{"num_hidden_layers": 13, "hidden_size": 128, "moe_layers": [1, 2, 3, 4, 5, 6, 7, 8, 9, 10, 11, 12], "normalize_top_k": false, "norm": "rmsnorm", "norm_place": "pre", "norm_eps": 1e-06, "rope_fraction": 0.25, "tie_word_embeddings": false, "init": "normal", "beta1": 0.95, "max_steps": 4873}
Below are experts of layer 9 (counted from 0) of a mixture-of-experts language model. Rows are named router (the router's row for the expert), up (a neuron's input weights, with its number) and show model dimensions 0-127. Each number is 128 + 32 x the weight over its row's rms, rounded and kept within 0 to 255. Numbers have three digits each.
After each expert's rows: a language model's description of what the expert responds to. This comes from a sample of Wikipedia text that the model never trained on.

# expert 25
router:115145098182108186200119056113190137075145105166136134129139125134112126088104098176149100115120160138114129148129120134152088169099102094158128122144094100075178161098139131164198149196103107154093064125124130165069168136122080152158125088108114155157111161125121151118154176148112175099091169151206138161090192176158165095091114100130138146151092156109155120182192114126122140119135
up7:136160119168160167169163063130121153083128118183188154122163149160126134128112080175168104133100093131069141101116070112125167138146086087087134128118069169158134159201092159135112075129116162137129150167121193160137158115082146194136156118061119085150135158116114180156099113185144190138175184167129109135115126175125103117173126141152158130146162089083105123137094081099146095134144
up8:101165122190121148120200130089126175135130163116160156207197104060137129080145101104106168098119137147119114115080158158141126166098143151117160130089068115135105180189084162148105101139175093178092153168155154105025140128134112109147119153122098072136165147142100175104085127101135146089107088133147147123121172163167152126122178099132153116070110125121087123118079138138139080120170
What it handles: Mid-word r-syllables and comp. Middle pieces like er, or, ir, ar and the stem comp in split words, as in company, encircle, solidarity, screenplay.

# expert 31
router:109142171099154091081169155134146179101160162108174113088136170085103092125130111087159125120106122123154171123115099144139159136046067113162118125142139116098092122129151187104114096102132135183074144104150149173077095092159129082153139152148115110159082110160104099118146130139116218072145101154128106075087099094087142172084105088079099159106169130079076121159100183084178117102115
up0:109089184184133070155183142152150093131143125168161048126129100097109162099136110130131074149128118164155131165130059193137137131091107107168123130085104147123162109130150106112092106108128152127144113091043138187147132168152076169076148045133089130125126125148104128164098126106105132080129124164102140149098114161136169183212168129115114188098116132092100120169154159157171150155094
up1:127186117105123096149180135152080129101125133114154133101165140110121139171179134135161145142058165147100136167144152135151067110115131106142116095149131201145112148088120122134102135179097078180184130131032081171169103180159150102118161140194068119114184137107092177097126093142097102139155134106179137143161185063135132146097161113138163052139088118107140142175136128109138165137099
What it handles: Function words and pronouns. Connectives and pronouns joining clauses, especially and, who, which, that, he, it, as in a train that, who was.

# expert 14
router:146168118148111203187126118126109106051120125140154101124157105155088145127057115161110187081176140150158123175153126093172146114075089145102103091178134159131094100159130169152139119184051129115140162154141146089097156093177112143146112147104126103125115047081118119109166088145146124136138129126124146176076074115186172122173189150085138182139153159100157178125092107107137140144118
up7:183131102094047162197137151106074176121104130176159124115148131113193151056138171091147154139123168187184163116098111130078109172088082098101176127169059108150095116129142113138124145119108150155128214123095135162159096143148110112114115144114117125131147158141165111109146098144137177115112093185126104126108025155152139191167128104106102163142147118118113134100079133112095118105132
up8:068112122086135136116143084154077093155141212183111112213163109161169134079171092207170160127152130155116155195102108155135104155074099089116109091134099129098123115156131132133141117141091152104122152103135190094143120104122139141111157104112105123170108140166125131116131070130155148143140131120136168087129094140188169132129198139109142096138120166193146194135144074109162080198104
What it handles: Suffix-like ic pieces. Mid-word pieces such as ic, ac, ar, c inside longer words before endings, as in Conspir-ac-y, Connect-ic-ut, Headqu-ar-ters.

# expert 6
router:082155081078122071081037181147118183143091092100120125131163117187090124117091187134155147156135129132082093178155136162114127138106121136058132128237126152212116151138101115127096158090124088083156135136137114105146082140128102109135124106114108066135133140150087178086125130085127106161168110117130197133157175151095138158186131093133138134135093124127108126135128156135147091114176
up40:091172103162149073153123106173125057133125152113102132155130134153105182042063152059118139147157163070108098077179134151111156069136115099162107155224118101122077163115145116117072152123104103159132139099131131084159106111113118119116109152129148121083154103164136113147104150072126077140090092112174175119121158144090091139163143119128150182155108099142063114134183176085143141120125
up41:102185095117067062115143155133126155173167111118166082135142127193095084105071159086160146146146113214154110145111086144110105140096116099144145151101096159102119145151116160122114154071144144070112105102152116143159105109117067079222157152169173110110124129099114094155116124141090096109161086145140146089095176170120129149142156093111110113113110087074115106152120199169144123168070
What it handles: Name-internal word pieces. Word pieces right after a capital initial in proper names of places and people, such as Winchester, Wellingborough, Madsen, Mérida.

# expert 22
router:130129148117097121139133069154136142093124110126103168120162033123109184138156146158130108076141120163181170209111108129083118155076128081140153078128149135144030190132126132154141146173187166085117085141147161170136106156142108104139090167136133138137161106087094109125067095113167169122145100114125106118203163142081139101180132124145099127137085133048146117134086139135119133090162
up0:174160158180135121141150153186151110088122129110132148142126104127030150143119119132137138127075074186143163103227088085140097132096111118143187142121124099167132095132172147139115147136106111109116123231069153063174129081117102149155131119108107099128134126167161135109152089106161123116178114073097085163148103112097151113070109168145095152112046103148142091112118155138152101139134
up1:148125118108151116134044136130133165143055106116153102133123125159124145107094148135158075129106086173137102128144114151121079119133140075137133116132098103118094126045185140181065110117145244131157111182116107110150183177112098153080144106183092167136136139100123130156098118128150097129132077141105105182102109109110120143112121105199131086183127071169111143140099112112142043112147
What it handles: Mid-word vowel syllables. Middle syllable pieces inside split words, often le, ri, ro, o, as in colleagues, collegiate, chronology, Virginia.

# expert 9
router:123108104112103214097141155133104075136198139165151116171138157111099143082185100080091159138126122094124218188072139151147152143115132143150138088121123079104150105123130156132097113118177142175069103150074114093140106149088103201130150131103142076171129090170139097112124169136094132105126169103101160082138104106099102182085114154163166123093165113170119164124078144110188125089139
up1:104153068178130113112159132084104093138133130207112117180141127136155126164131140085099113127165133117168135162089115123157151126120146147133095059162023089113111087114110152123161146143142077090085210204158140146094145119169145193085084139090131128158129155133068162144183167109108155111097109150129170095122117128123081152136081139130153162099102177115122105109110096141119047108132
up2:120154119109108094172151103102121115152158122137178138153088095087100071119185151097149122172129110037138103125083106144147144130144101128124174064162117128119140108129123100123088196150169115162112102122120126077171150159130120117143125138080095135125160066086096129161095108122098174129160110133093147098218140223106087119109122101216097122097109151117194134153140205106141130142128
What it handles: Copulas and auxiliaries. Forms of be and have, plus also and not, usually after a subject pronoun or which, such as was, is, been, be.

# expert 21
router:151136120193169189170122119139164132116144090169122107129068099161186120134146109100213148106133139187155126114099160175129085132147106147116130142112140136179091071081129150094098130140141075121174155146127124114100114103137197120115168101119103135124099128169062151144127161103138087067075131153140168085147125223137089119093119139100183102124083120066140136119072113183080139118130
up0:097156115089090138116104140054099136067109078118116138106128117136096145102123123164144130138136157121151127054079180133183119189116054138026123147119139100143139076102069131113146129088135108157160107145115095121126098079104165165097131119114085102213109129150103137142200149108116125107161153124190144127119155184136138139106133097076157129142163113098098131187144161100174113197104
up1:098206073161085193104149120167121180142143134114138162137116078097103101112103083143144130113154091102148140208114177151153130151143122147139134140060157099094100119144075102116130120104098165136098158129105071150075121169151106162176118194138107139132146126128120132143127175118187096097082065174175163191083141183117080098117118110120189115107083156119176167126118119128136176146100
What it handles: Word-initial f and digits. Opening letter pieces of words, mainly f or F, plus leading digits, such as favor, faulty, few, Floral, 1 in years.

# expert 19
router:124171149153129131127109070110150133168085146155163129151097142089126119123120112126188140098127177135091176135145126120128028086161127131153124148104090150139118094180135164111127134136105076092097183136157209095117142220145128121156135136088177151158123133133103092157183130106108110119155046121089083121152089123068065183161130182107105062115133104101119152137158116114110095079160
up33:099112150135192117181092147151124116069190131133102111134073142085160088102139100158166154152223146130156194131082116060107135059138140137051172149159106138130124137083145111156057107110095090143109143155167175153146128137151153109087097126106137152087129147112138121089129117117069165117126168107125037088119142129076124184143149148163165163152163183119128155115124124137144123146120
up34:083166144142156113133122103140178189076110135137105126177063148142156113136117085083163137117153179198089148125111139151125146177163115125087052199089051084075090118128123102102137116131091103135053155128118162147132135148219146163209121124172092123148105117143132121179134100095127137130104114123118153097156108101113106127176173134137122146176144141142153106157171115180137106096166
What it handles: Word-initial h and l. Single-letter starts of lowercase words after an article or adjective, mostly h and l, as in history, homeland, hit, huge.

# expert 29
router:109154182108116105054098082130100155168066116124117196094103134083061103084112087101109121135149121161131125124180113143110164109149146137089171079184140156168099146163042079124140163089109093115078104151183104139147129128115090109109147166152118088107160143115142164112155109146105115094144103096149226160134100145115107105145110092074128136116059115134144162149105126160055150116118
up7:145123142112137121148151108089103149090054132123168119077098111061106123065134113116127143087106107205116121151110073122108096169102101146095171084166167156119130121158040144129178091185198096116094116144196117108174120117142106133121157123090145128117163163131132099074125133123125115143184125112150207040102109117108082109126198105124135153106116111146126161185107098094122121137149
up8:150164137188103091080106098150146139160168124180166160170088173104097102111074128116134130145104113116083092125132080124111148069121129103092159083142180103121098121131138119084175169159094125122137065121083090127163152134094149150117185064172163158100212169113086153059159116105105114127119104106136099185146126129133098136130124072085110143093164186121164094179134141100075100171129
What it handles: First-name pieces. Pieces of personal first names right after an initial letter, such as J-on, Fran-k, Rober-t, R-y-an, plus John, Jo.

# expert 24
router:119173141162164100114170114127161110135093056136116133155116087114128178115076127115138202163082130102130111146150155136113078128108118102063104171126153158101142140135145082106107107131088062178087116149092102168125076202131141178133079093146109083125155140079117178099166159115126091099170128149109143132176109162163167093172121101189092134144093170146099084131104072179107074161126
up2:140129148158100085107119143120112091173152181111120155070133105195132148131099148097081193111140133192164130159031160128127113181132067145149133138125129143153029067093131112144123076182180155114098122144114139141187152137150142138163131120074115055166096132088116187163148121131130146139124158101131136083103103121154171101155128087104142191100089093151120138119147153160120096163144
up3:113173112116153090168138105182174111112132120143125094114141127122080124108075121138102185140155115116116106161147124142208104170154139116083044127141172136131087136114119120089171205139081151099121162184093117137115122120082133130129155106150123047172156162117147149161122185093128046151186103131147113075145106173154115088132130125175109141136092101080128150115088112066115138211146
What it handles: Capital letters in acronyms. Uppercase letters inside acronyms, codes and call signs in sports and broadcasting, such as CAN, NCAA, KARP-FM, ITA.

# expert 7
router:140151103123129175105148160176125193137140077176151146128157129128157114081029124152131129186111137104181126130152157153151142141089130119104147175138111144109123160082132052159112111153081152092135078125114149064155102152064112155163140100123099144126205119120159120196132085099120126077124106136090093079106097126133127092183154094171162130162089175118139119141097163129057076163130
up1:141133137111084158126179155162123095089103100050104142128125093104107174129121047127073152090194129105123113149103110142086108101157114123081169165140116181161110112131106141120140109114064091121160136071131179093197137144108140143183116113104125175104153227149096123171089076120151090147084125045109108095118161135120118146117150115171159141082142169130118146155167086120169125120166
up2:181178081132127128152165094124123221141110116144111166088109147152138130176123122140142224186114115095065101106134181135133118138112115059124111101098110151115089153115154153157137106175097149101155128146119162096146122138076106099143139083104111145200157071079105145165101132135139128119148158139170123098182110098129137092134164095123125147173125124094179174160101161109124012121112
What it handles: Institution and place endings. Final pieces and head words of institution and place names, such as University, States, City, Society, Province, Thailand.

# expert 30
router:126137079157104209117117083128042084144154156114115141110148104220155113163161131165144066144176093170174128133162154131204113155128116085140108144103137136183126061132137121085096133203150116096138085128148110146092123146103152125106156152135099061134099096194086118094118144139139189118121116118146112130122132154114155137123117130119165122145093129060088185197120097100125097115156
up0:120188077101155161100094128128163114164120125117115119132118127142172109122143111145101145145157139063180109157138133173116124133163126088143079116125067127137187070124083071113151084136108164065089157156151136127112131141105122162139168106117057124104137115211074110091052229168081085127144121092122128090130150150075100145177161146126089104128107084180111120124163103138166161120134
up1:116111178097086193121143143150062125117090149132138089157145126146126143126137132134143178109114047116103102114198113110136115114116102064116094139082083162097127119112148144194192129194176083118121156149195150177139099132166174136140168167113113178196166124166119153113138113127085132116148130175141097112148110167152050063118127152128149104150106097107136129179099100151055112124123
What it handles: Latinate word stems. Stem pieces after prefixes like ex, con, re, pro in Latin-derived words, such as confused, excite, excellence, eject.

# expert 17
router:174099121045125200133077144082161129158153116113101105119142129090099076180155123124096107093116132120147072090100116088195131107165118134169133147153087132119165082143151103126120067143109157161156175153138140158131100144111145164169161062153213173164163143136156160199160127155129092070092155145137168172113154145181122114129160077122117118118092132127105078112180130157134160108162
up2:145076101136105146077122064117168101133118130182133093129170095130071159145182125127093097090085099157088145130156122132125126121196135073134112142150113103149109094099102191134127134198109066147154118149116108094180113157133136125138112137129135127183143138162108208194130161120098134137153128043135176112119184173180088136134151191081076103114119117112128134092196095101158159133149
up3:161193095172117151176140119130170173105109038173154129137130122120084099159093079131139094090080090106109152124149147144168112137115109161146107165146134103119099097084080132096079067187136120129105142185158138127118136146111107146098133036208131152107137172117090153176097076160091121087077083111111153184093143092147120127115151105178121114119138186150085126124139105155123126086159
What it handles: Line breaks, headings. Line breaks and heading markers == after sentences or list items, sentence-final periods, and word-initial ar, Ar, con pieces like architecture.

# expert 11
router:139202140147106109103136115113128092153181125149102105147116057136164187105107146144081160177135150119091143091134106215129160103076131067150121104184148150178137050180163085176130151101129129112119086182099125143114142114163149094172072117141191107122149135128096101131114116168120107105123075063154067054124128130146080136117107100183099098126077115117135153158144119113144122109133
up7:125231163113148140126121075119131124145197143142151088117133102146162193134140135166120188133114097150149199157173130149152133101096104124096144112141083123148156080126157145123107091118172147138126119177086150105081142125156152033159106144105104161124111126175118134199137159105103126108152123161128117114168134114078060139172050122139162156164097131101117123194133090055158133147097
up8:094133151126148144171122078068112127129148152225118130177139125108134116148091144080088116138075162131088163162172191096140121065081103119188151134137126079108120121161171114095140142160138169096074061192129139071141114094156131158111158135145156085156157105112159133140123067150087125160143122154146159097129130155106112056114164083120155088094168131109089108116127132113124090089049
What it handles: Vowel pieces, possessives. The letter a and other vowel pieces inside foreign names and words (Kual-a, Dass-a-ult, Primer-a), plus the possessives his, their, its, her.

# expert 26
router:113127105112098165138161088119169150119121126105144109098102145219110116115108159136122189142137112140087167139125125142107107090178151132107131109121114114155127114195107138121126100111169163125076148177113196162130155180088080143056158130146148042134160142117154132100173196163137112088119106114172160083164083128160161108102180179072119135130121181112178077099123205124152133096164
up0:101135129072115058159130127119131120139066139088131107099159102146066110092136164132084115084117037167164161084104104189120154075146127159081147158137122139137151112172143187121129153159116089133094131145109126092170160188112173178134051178143093159085164133102147160132144147100143075109135108107127127093158134094116093161122131160102138068187098145089133099184165107096132147174154
up1:113120108117136195155132129123208196127047176132106100108087189184162128107078176138133183144128103199147120127183071176159158148119101153144145128129105131123132109166167174136110089120135179156130043131123132154137148191123090168114105130138145124170121097151129149073166147150125109096090155106151112155116198184130120168129140114120090111156116154147100155127096179144084140130080
What it handles: Sentence openers, connectives. Sentence- or clause-initial words like The, In, On, After, however and the ec piece of Because, after a period or line break.

# expert 4
router:170183120122091129087123078096118110161158165126174069127111096089179127098130123129170113130138100134091119131161152130089069166118132151164110160141126089131093109096146077122134133121121117133128111160135117079119163138149099101162117058189094134089161121084172154178130178051117150118104125098102179147057118141095069097170104139072099144125080127195075112161187108164107165168154
up2:123091101122173090141122078208098110110152090123164166202124123096131098141172186118155142121152118116146094111120059163080111133141138129137141138167097160175087103168088123067123110108135165089104147130181137112160172132056215124162132040108135111137165134125144150098126079150152138121129112152142158107133082150066114094103183132096153147098128113089165124110083113070111076143129
up3:145128140164094094088092057134133078135168143134112081103042101099107130119165115114120132147081069149173150115187101144126107077054111151096143045136153179124066141149104127066137074119107129133045155136129102138148186145101139109164147167100093111106142147150149154141165107159105126139142093147099125128109127159137101109187173068105145129076092125130103099157173148086122148126087
What it handles: Name-initial capitals, M/J. Opening capital pieces of proper names and places, mostly M, J, R, S, B, as in Mississippi, India, Melrose, Liga.

# expert 18
router:121149124139179112159112145120077142093168103168106096124102071120143100101117116181130125095231101147201092129142128115098143145133122139094126131145151064103146085111101139155111142217057100145082111128125170121144115093110145107144144058175165180161193150123151103131087124112098146096108150128153072073123184136113087166156165125135157144119155082162144099182129131197117106144116
up0:078144070081152143164137148092163153064114126100153101134129125215103104135134161175138151121169136135120115142157086076192131108177141055087123166153123108124126090121071141148078135140081106118129160096144127120159104117140169085103113155088159125086181160074138179127091141121141180103138084114151114138110138130149026158146179116157173104131097168177083099117105124095138092167146
up1:178136167128212134152114144092183105112172100125150065129130125145148085165141113173129092158152107129211124112126134128090102136160127115114086085151100063163158142132064110124164121168118025151112121131093110117147109166110110129162117147086150106140122119089147156138112158177049132102129097152131086118121139166133086199168128142101128126085170104115191185161116163163141090107172
What it handles: Place and institution names. Inner word pieces of place and institution names, often after University of or at the, such as Toronto, Ontario, Uttarakhand, Center.

# expert 10
router:118167102089137125132141097182130087115100108114116169089067058184138106073086068094132100129135094157115080132119129117127058136145146100097189145080084133186153168187139133098136124178097152185168146173085112031155073116176184141126188157114107151144131146121144131114106149133121091174143131143104139103092134076082145129101109112152123150131136141162108159144120139112111085078097
up1:167222113158128156122174153055109109082113152116159135129122062142198153108147075102101134167134112226112073167161110142142160070166126118098169144143108104109115139127166075097140141150175171121096168186094147091119074114118142140079135139111133116133130122116168157109105096143093176136107128049176105081116118089100126120146118128152168113096144127166045123118118110134142120138116
up2:102138101127082160130153129186128067100104199104168108091172138138108178102070117126152094134131127162127117133088158063144083178090187118102173116148083143148123158078086134147144041096138067147200093144109084117195145171149138104132112100127148107139147150084148130145107113135089177158153084165139127097121127076110133185131101157140132162131117189112108111138147208145104151132119
What it handles: Infobox and table labels. Pieces of field labels in infobox lists and table headers, often after a dash or line break, like Original title, Coordinates, Role.

# expert 20
router:125186125116133103154124136097144136098153112126144161161108121103134103112103149148160203076157166099097196129147159191089092111150145127136145124118119116131075139169134111152127164116113120141119209113152147119143127092064145119102156157086114160154122139086183144118136089096127115159120139161090138181148073146159049124188152140176126130050109066123069185201154122098151154065153
up0:157189131113142188139083132129134143134167137078212103138169158072112151134108101104126135095106109129073109090157082101068125141111103103101131134144088115092081120111135103128115112124156045157073148120070083124116137155104180074139129144149096145068105127143087061128151139113054134131094161136136111164157138178157164085127137186155119126143102140171116156179136093156123184061157
up1:112138098118186114188095204084101143180076071079098084105131113106126135145177141109110146140141161131133138168158130138144089159161102118092197107096086150155112152149129117128123116053104135115137119092108128091128149137075096132070177141181161100151163118139169191125119094153112135156101108120041135133160099099146085114135123162137150114108117087189077139130072113180122152056161
What it handles: L and capital initials. The letter l inside words (wrest-l-ers, bache-l-or, wild-l-ife) and word-initial capitals L, D, H, G, R starting names and words.

# expert 0
router:117147114157125127072157103104113147124129108115172118137156121186080108136139169133116096166148108109166095093121129121122155077125140090055134060125111073146119092068159140143138070111180137129145191150119109103125116125141200131066179134124135158128114150142122113070135163139064091111118111079156127195144205191107140150042152121113107118145119123093132157093114175155049116155149
up0:177172100154114126101107161066148110115092116111079156202129160140163086127088184109146119144154088124144123142096094171095132082170081083109107055121117096238097115124126178161155114113141099123152112107130111114167110156162114141098103156085119138138193136176064118112150131120088129138070138087104149126125132164079188099103186149112152110140117188140140121111068102097082132128124
up1:055133140195108059103130063161119151131142146104079117172154086132106123151117169128097120101174099127136111138121095108116145096135129053091150099141149098101108095115167114175124066081168122078155156185103122169134122125132091160083131142166091117072166139092158153124144156134071162114093119130197134123118182148090131122107111146079111105102107161074108095167076102127056174111088
What it handles: Early word-piece continuations. Second or third pieces inside common lowercase words, often after an initial letter piece, such as per, et in sometimes, inter, ty in fifty.

# expert 2
router:109187140083118086163090144220115191155123146116123097129151109128141130082123126139119181110153087131175112184141144117085134081152136131110137119161151140157125109154057117172079141083120079147071160118128101109144066112082138133126103084129199131138222123098117125131111157148079156112165114130097156098144172144102080122137084157165158129164062132131135095117100156167133046157111
up7:091146119074189122154127203141114131135128173158109074169099158157216099102155104140154160159146127125131137136145130155051126129120114119137115143132031148177157128131098069118088140119203163117121160162186079154104143094150134149142153098149170146078167087131167131139115165173156121127182099105170067168113112120120090116111173064153158146164071135115131151134105160117126147156127
up8:109135103160154118129072102167100172112096079128081126064181174140065088138156091162203141119143130158119136168113142130128161120146095160105095177143135148103151222170084131137115108150106131116131148131111135102179132081160111131127143164172184119121156117096088169124123151117153130078172092138160127145124087144183127195108151174121148144141024148147147111154074135089115108092077
What it handles: Proper-noun inner pieces. Middle or final word pieces of place and person names, especially US states and compass names, such as K-ans-as, Okl-ah-oma, Buck-ner.

# expert 28
router:133157166129106122115090157124136101176100091087123083122087099126141114142092143137187132122116124094169207118092124098150141111143071116056082169112137143083065134136089205160155164141120174128126147080058087059149136112080126115170081092175144076103141103125109139118184125135147155090104078136185111173162171108127137166159127109153118083123098112110150116074171115092118113081127
up7:099134100085145130098146134142108157126142083087133134114120110155147143102134149091176123114118125100116113149105151066155148150165097042150193156137092137064175147180159201111118161193134106098177176165119121096110063126150160113161153133112175069140128146107119122162193182156176162146105087144119101166137118095143113130113099131118183078134095094156118209174102176090122099104128
up8:183085077202087110144084140131154108105098067130115182111138108107092114147035174172145155093165090091155113176144113149116105133078107138078160145118046072120092098125133163105139136132115105160084097123103137106133101098095166175178125072156100120120159102110164099085103123113113118118103127137175143184142137150206138161151127093133144139161124125153148057103124155115117158103181
What it handles: Sentence and heading ends. Full stops closing sentences, plus line breaks and == heading marks, as in death., ")., Track listings==.

# expert 16
router:129156069119157128160160132146137126171156108152143138143146106130117097176094068125080112134123155085139124156141113130118142083121105093143148170084062106106095134080153110130110120164084107127143097106097212125082168115090140223177097144095179106121182136097183088116115124058107099084124130142114086148187155143076143143083115150117162117106155135112120116102105111110104108036058
up1:155207158158136159114170046135172086099115108139109135177185135127120123112152069174130112146124153121183172129116121120143023108105153116179162163134120121112129095189153061110115151150131102085088100129139180096159128073133180184123181161124088106132167152202159128128064180120101108142118135118176119137136117119090108141077181140100142153112126106179119129126115120137151125150144
up2:143170129116137157115146128103141123085130122156113136120122113064133172110130135105110095144070122152099123156185157188105127146091118122099134110124124100131125130041163123160118134100074136177118126121092115066115114199166201105187172118097083165122141165112149216107070163131071128164100153167107194117139131090132174141183153168096190137109099145103141094166165163136152145082097
What it handles: Noun endings and time nouns. Endings of common nouns and plurals closing a phrase, especially years, decades, season, series, life, incident, study.

# expert 3
router:154097102131145098142137147171134115139126149190193089100097072167110172077119129078116131106142153150123173097101072167104118163125125148101121160135137119144078177152093088111125097071086138113149153135125095144181133213136116184080080158067127122141205109115116110095144098137125104154116116129141045176165095122174121107125093154151165133094096111119100142090149192162142124090062
up0:172132111139120161112108068154118146083112050161151145105062061121201108176129136135097101152111133134147161118088100099144108138121102143101068114173096096110115191178074131082189135103127138087147151155177052106191114133158155174085157142115156118091110106120139149136114176160150116121117123147090064084134134102150118149074135094156167155147126113125121129150161085060134099138078
up1:110148129139053092178092105119129198212210067137142106140111094125105174137102140155144147163158109116117197145132149103129148153109148142093139142144166129157189141161126125120108143093138160105119124116100116115064137142086091161126111198070142167106137133114143093165123134086102094159121077144168171027114146149136162118106134107093191144098123090161139089123166156152111134092080
What it handles: Digits in numbers. Single digits inside decimals, coordinates, statistics, ISBNs and table figures, such as 37.7952°N, .383 batting average, 3:34.91.

# expert 23
router:137173111107164106148146037174094131153196147183104077139086097118140140162126117155175104131157137159134074159124149126171132137178117132090110059138113135141123120080156136165168125077152105086148108137141135151171173171090065110074121112099083137090140139090129125160182080082089119183146161121087165078118120123112088103107173141084109128119163099119076176173120084091150162134154
up0:133185194112145041089094105098125153151214202178153095105109096162113146096122092053162101181122161149114107117154134127134166148094122111130174110105129173149135108083089161178137117104108087115140139185137169134156133199156074154112111083079138090118141184167112122124078139137142117135090106128113172127093141151121114109127167134204136120145188099108132150151153123098111113145160
up1:165066125121133131101068086133137178132169135144106111065101183138148121120138109153115114163155136143133095147153142125107127160126063104031140186088125118045141138136153132181139101143130130109158110135105133132162132107135195121082193138100071082148147168101131113076080128101072139189095127116188140130136118120152143171134128108207126056124154136084085093181147105105145131125148
What it handles: P and M pieces. Word-initial or inner p and m pieces, e.g. positions, Shakes-p-eare, Patriots, arith-m-etic, plus ev in eventually.

# expert 12
router:103120164158132151084136085113159155084146084146141101124141121125135141059175101140092161141166172125058105165067089122071128099143094057149179107157096051144099148129097105109183117156128150095198173136100120086067152142204097097129134085112109157152097140163088110110158140158134171106160092098145147200064182140137120122101136171110161103160107130158139116122137148136145142106113
up9:083085165171122180084122136104130086138124121169160106125126118121118163123210117173154099182161157104114092141173145138165083116164110095149129074070097129139133088124119132117151112150205089110179066148083104140127102122129111158102135111166137129103183137138154169152148096169084164128150070116189151146121132127133140119099137133047059164212122142101165142116175195140102115143130
up10:145186149073061088121123059095128126100121108144200113100176145109140105158125138092173090153151113067134089136112126135082101152119132068182152107074055160137109144172097100130196211158087138118147085193114147090077124150162125182169129124129118141128156133088139143150109141146151132126151145205107150143131087144121101143132112170125124187123141086099104138115169080124152167106121
What it handles: Adjective and noun pieces. Articles a, one, the, plus middle pieces of common adjectives and nouns after a short letter piece, such as large, younger, largest, smorgasbord.

# expert 1
router:099110176124120110135155108116141130143074124112141140099112121094094071128122134081138176103115163138106160110151153112120069169161150128106093081139134144092157081159189104094096111153107114194109157148127115173106073132135197205122195067145185142129115120127145153184112129073101173136109063155179109176131115179126102170092205154091178141139146119132122099091084140121126090081136
up35:126114177112162120090136149166097159157160106161115108121098137145122152167171125151140142096185149132136183148157150102124156134133123105112151112121087100049110139177188094123089153197117137085098133113128162081125061164163084176094165155173161130154080119075139154145158175079021099128093109128135107129127124136178126156114126217122126117134108127114125152119107048171130151084105
up36:146078156062111164104122130063082126183130090130114082115118101123117137108129070140138213139113139168081141168122130096081097119186097130112119086109129136103126128087129157147095141098132097142096136166177155127125136136121150159115120149111166106134100114136172121015131122058106195076108112099117118107134102122194154142112064194137176184179099099106093092101132142154134123089134
What it handles: Word-initial letters, G/I/h. First pieces of split words, especially single letters like g, G, I, h, th starting a sentence or name, as in It, gas, George.